config.toml
n_experts = 48
experts_per_token = 2
d_shared_expert = 192
balance_loss = 0.000209
lr_router = 0.00184
positions = "rope"
qk_norm = true
parallel_block = false
init = "normal"
lr = 0.0154
lr_mult_o = 3.0
batch_tokens = 131072
Below are experts of layer 2 (counted from 0) of a mixture-of-experts language model. Rows are named router (the router's row for the expert) and show model dimensions 144-191. Each number is 50 + 10 x the weight over its row's rms, rounded and kept within 0 to 99.
After each expert's rows: "gets" lists some tokens that make up at least twice as much of what it gets as of all text. This comes from a sample of Wikipedia text that the model never trained on. Tokens count by the router's weight.

# expert 32
router:59 51 58 46 57 40 49 49 43 38 53 52 40 47 55 25 48 50 32 55 33 50 56 38 35 42 42 64 42 53 65 56 40 55 43 59 32 52 61 42 68 35 44 48 62 62 51 61
gets: ",", "),", "\",", ";", ".,", "',"

# expert 34
router:48 65 57 28 64 49 55 64 46 40 46 32 40 38 50 60 63 55 51 49 46 48 43 55 53 52 54 38 57 47 61 53 53 51 52 65 63 37 58 54 63 52 35 39 49 49 35 66
gets: " \"", " that", " to", " from", " by", " between"

# expert 35
router:62 72 63 48 51 69 52 48 66 54 35 54 57 36 47 46 53 42 63 54 55 47 59 52 60 45 46 54 51 51 52 55 52 32 47 54 30 55 61 51 37 42 48 64 62 42 50 39
gets: "S", "R", "D", "M", "B", "C"

# expert 21
router:65 55 28 47 58 47 50 31 49 60 60 42 47 46 66 49 36 34 42 58 52 58 61 63 33 57 49 57 54 36 50 59 63 49 57 49 59 44 61 40 66 40 41 48 69 55 47 50
gets: "\n", "\n ", "\n\n", " Ell", " Max", " Pet"

# expert 20
router:63 48 54 65 65 63 50 54 56 30 35 52 53 58 45 48 62 39 66 62 36 56 52 52 41 66 51 64 41 39 60 58 49 41 70 59 44 60 51 49 56 50 62 50 59 38 46 52
gets: "6", "9", "5", "7", "8", "1"

# expert 42
router:59 48 66 42 42 55 52 55 44 61 46 51 48 65 69 50 40 57 45 55 47 61 41 69 52 63 39 61 55 44 53 51 70 36 44 58 61 46 55 43 54 41 42 48 61 52 56 37
gets: "|", "-", "\n", "==", "=", "==="

# expert 11
router:41 59 56 45 50 58 45 60 46 63 45 64 66 75 64 43 46 38 39 62 47 50 60 66 64 56 38 40 40 63 53 55 57 53 48 53 40 42 65 34 58 64 64 47 55 39 52 34
gets: "\n", " The", " In", " He", " It", "5"

# expert 18
router:53 46 65 44 48 54 70 37 56 38 40 29 46 52 58 52 46 43 50 44 54 61 60 37 46 53 40 63 49 64 46 47 55 40 53 48 52 46 53 58 60 28 51 41 65 55 44 44
gets: " the", " The", "The", " a", " his", " this"

# expert 7
router:52 48 42 32 32 51 38 57 49 30 63 63 49 60 44 51 52 60 31 52 65 51 68 55 53 50 46 57 45 50 55 57 59 40 54 54 67 52 41 51 57 42 45 32 53 46 60 37
gets: " as", "ly", " also", " not", " be", " more"

# expert 14
router:40 52 33 36 60 60 34 46 42 42 51 48 48 37 52 58 50 49 43 71 58 55 47 61 46 59 38 48 56 62 63 53 48 30 67 54 39 40 34 34 62 32 59 35 49 42 46 42
gets: " to", " was", " is", " be", " into", " were"

# expert 23
router:36 41 52 38 45 41 51 59 41 51 58 62 61 56 49 55 66 56 56 37 60 53 44 46 56 53 52 38 48 52 53 59 51 46 38 53 66 41 29 70 43 49 66 54 56 50 65 67
gets: "ic", "al", "ical", "ian", "y", "ary"

# expert 15
router:53 62 47 64 70 55 52 66 39 45 41 38 44 48 59 65 41 29 56 54 73 59 48 68 37 54 62 62 38 59 61 39 48 59 34 45 40 66 62 35 61 45 42 59 56 64 50 34
gets: " |", "–", ";", "-", " –", " —;"

# expert 43
router:47 34 40 54 62 50 44 33 46 54 39 43 37 47 56 69 55 68 53 41 51 52 55 60 43 28 47 38 45 38 54 40 58 69 63 30 54 49 46 44 58 60 48 43 54 55 60 56
gets: "ity", "ation", "ion", "ions", "ations", "ism"

# expert 33
router:65 53 48 41 70 68 60 41 46 52 47 48 43 54 74 58 30 53 42 48 71 44 43 61 37 59 45 62 65 50 58 33 66 56 40 45 53 39 50 45 66 28 46 53 72 49 39 45
gets: ".", "\n", " the", ").", "==", "\"."

# expert 1
router:53 56 55 56 42 59 50 60 76 52 66 42 57 48 44 38 58 49 54 41 39 41 54 40 60 49 55 66 56 38 43 46 27 58 51 57 59 49 53 50 27 45 47 50 37 53 53 40
gets: "ed", "ing", "ated", "se", "ve", "ted"

# expert 46
router:49 51 50 66 48 53 58 44 44 55 59 58 37 41 76 51 56 58 38 43 39 44 40 50 42 45 64 46 52 51 60 50 28 57 35 52 49 54 43 48 37 31 54 43 67 49 28 41
gets: " |", ":", ";", "):", " –", ");"

# expert 2
router:61 24 41 59 54 45 54 43 58 32 52 45 41 36 54 34 47 70 65 53 70 40 36 61 63 54 38 49 54 54 30 48 51 53 47 57 34 63 48 42 64 40 55 54 36 56 41 41
gets: " one", " first", " time", " two", " years", " 1"

# expert 25
router:55 44 40 67 46 60 36 46 59 66 58 56 58 68 57 43 49 62 58 30 46 54 67 57 54 33 59 49 40 58 39 54 45 47 45 43 50 37 56 43 55 43 43 74 53 63 49 50
gets: "th", "-", "st", "nd", "–", "rd"

# expert 13
router:42 54 67 66 38 61 35 55 32 61 60 49 52 62 39 30 39 63 72 40 42 56 62 32 44 50 46 54 46 62 45 45 42 37 47 41 35 48 52 60 32 63 45 58 37 47 49 72
gets: "m", "p", "c", "l", "b", "g"

# expert 47
router:43 49 54 55 64 45 44 51 58 35 50 52 48 43 41 63 49 48 55 60 52 52 52 29 51 56 59 52 48 31 41 50 51 54 51 58 50 43 54 51 38 44 45 58 44 59 57 46
gets: " with", " by", " for", " to", " team", " against"

# expert 8
router:30 63 29 56 47 37 54 54 56 57 45 45 65 38 40 47 46 65 40 48 42 54 49 44 56 30 64 47 51 34 48 36 54 60 63 41 46 46 45 45 56 55 61 50 33 45 53 34
gets: "or", "ar", "er", "and", "y", "ard"

# expert 44
router:54 30 32 54 66 44 29 57 63 47 50 47 46 50 42 65 67 46 46 54 23 53 41 41 58 54 43 56 61 21 37 51 36 75 55 64 51 40 40 62 37 55 39 49 46 47 67 55
gets: "ing", "ed", " out", " up", "ure", "ie"

# expert 31
router:40 53 39 64 52 51 46 57 56 50 58 39 69 45 38 43 53 40 36 54 56 42 52 53 59 39 61 42 65 56 62 56 60 64 67 44 63 57 57 57 45 53 67 43 29 42 57 41
gets: "an", "ah", "ong", "ik", "ey", "ay"

# expert 39
router:60 56 50 38 68 60 51 60 33 53 62 49 48 67 51 36 30 44 49 64 37 59 62 55 64 57 59 60 47 64 49 55 43 53 34 48 42 60 39 46 63 41 43 41 53 43 58 62
gets: " and", ",", " or", " but", " &", " "

# expert 27
router:61 53 46 57 56 55 62 52 39 43 50 56 43 60 35 38 45 51 58 43 57 41 48 67 56 47 44 59 54 66 62 37 44 46 46 60 55 60 66 44 39 63 42 35 52 46 38 52
gets: " of", " for", " in", " de", " on", " from"

# expert 22
router:43 58 46 40 46 48 42 51 56 62 40 63 81 40 50 50 52 51 42 65 46 60 48 36 56 49 48 43 61 39 54 51 48 43 34 34 65 62 35 61 54 63 59 47 51 49 51 43
gets: "it", "ell", "ent", "on", "et", "id"

# expert 19
router:30 47 26 44 48 50 55 52 59 53 45 54 46 33 38 51 63 47 48 31 64 55 58 42 50 57 44 57 39 50 45 44 42 33 57 52 43 67 54 22 57 45 61 47 56 59 55 52
gets: "'s", " his", " was", " he", " her", " it"

# expert 17
router:41 59 48 61 47 46 62 43 50 53 39 44 38 34 63 59 52 61 52 46 53 35 36 44 41 50 48 54 49 44 50 50 57 35 49 48 53 52 42 34 65 32 59 51 61 49 35 55
gets: " (", ")", "\"", " \"", ".", "),"

# expert 28
router:38 31 61 62 30 54 23 61 49 36 57 44 46 47 51 30 41 57 47 53 39 50 41 51 35 52 50 55 55 55 63 50 59 49 75 61 56 57 42 53 41 75 56 49 37 51 27 54
gets: "s", "es", "a", "e", "ers", " 2"

# expert 3
router:42 34 72 29 52 40 55 67 75 55 47 51 57 56 54 44 58 45 45 55 47 47 36 58 49 63 43 55 43 36 57 52 38 36 47 38 35 51 52 40 53 69 65 49 32 63 49 48
gets: "a", "o", "in", "i", "u", "is"

# expert 41
router:42 62 57 34 75 50 49 49 43 46 41 46 49 48 77 45 56 45 65 49 51 57 52 68 41 55 64 48 52 57 38 47 37 57 34 54 33 71 58 38 34 49 51 47 68 48 54 48
gets: " |", " ", ";", " ·", " —", "\n "

# expert 40
router:43 27 47 46 42 34 58 50 75 41 46 56 52 47 34 38 40 66 54 41 57 35 30 58 50 70 46 56 41 60 39 59 51 47 51 42 52 62 54 43 44 47 55 41 42 58 54 46
gets: "%", " population", " number", " most", " total", " votes"

# expert 9
router:57 52 63 67 39 30 66 47 51 62 62 49 37 45 53 35 65 77 42 39 40 44 36 50 49 51 57 27 43 57 45 60 47 45 52 52 69 49 41 71 38 62 62 61 43 57 43 66
gets: ":", " name", "=", " Born", " information", " career"

# expert 16
router:68 58 55 52 59 41 51 46 50 46 44 65 39 47 32 46 46 54 68 50 64 49 49 55 59 56 38 58 42 57 35 51 47 52 53 51 33 60 55 46 67 39 44 38 42 32 55 45
gets: " after", " that", " time", " when", " year", " years"

# expert 45
router:52 43 53 59 47 55 42 44 35 36 40 63 59 49 44 57 31 47 62 53 41 53 68 22 47 65 49 51 55 63 58 30 52 56 58 62 48 60 68 48 58 61 52 59 47 41 37 49
gets: " in", " a", "h", " at", " on", " an"

# expert 0
router:42 53 53 36 46 56 48 47 44 57 55 55 40 54 40 38 44 65 59 54 46 46 61 33 54 46 64 59 61 35 37 46 50 52 60 54 36 39 53 65 32 61 41 49 31 53 30 53
gets: "f", "em", "op", "el", " f", "ter"

# expert 4
router:55 61 42 47 48 51 65 50 47 43 57 36 51 56 45 54 56 63 57 43 38 32 42 62 40 47 56 60 60 56 56 35 50 50 43 67 65 51 66 59 43 46 52 45 55 38 43 47
gets: " of", " in", " at", " from", " de", " for"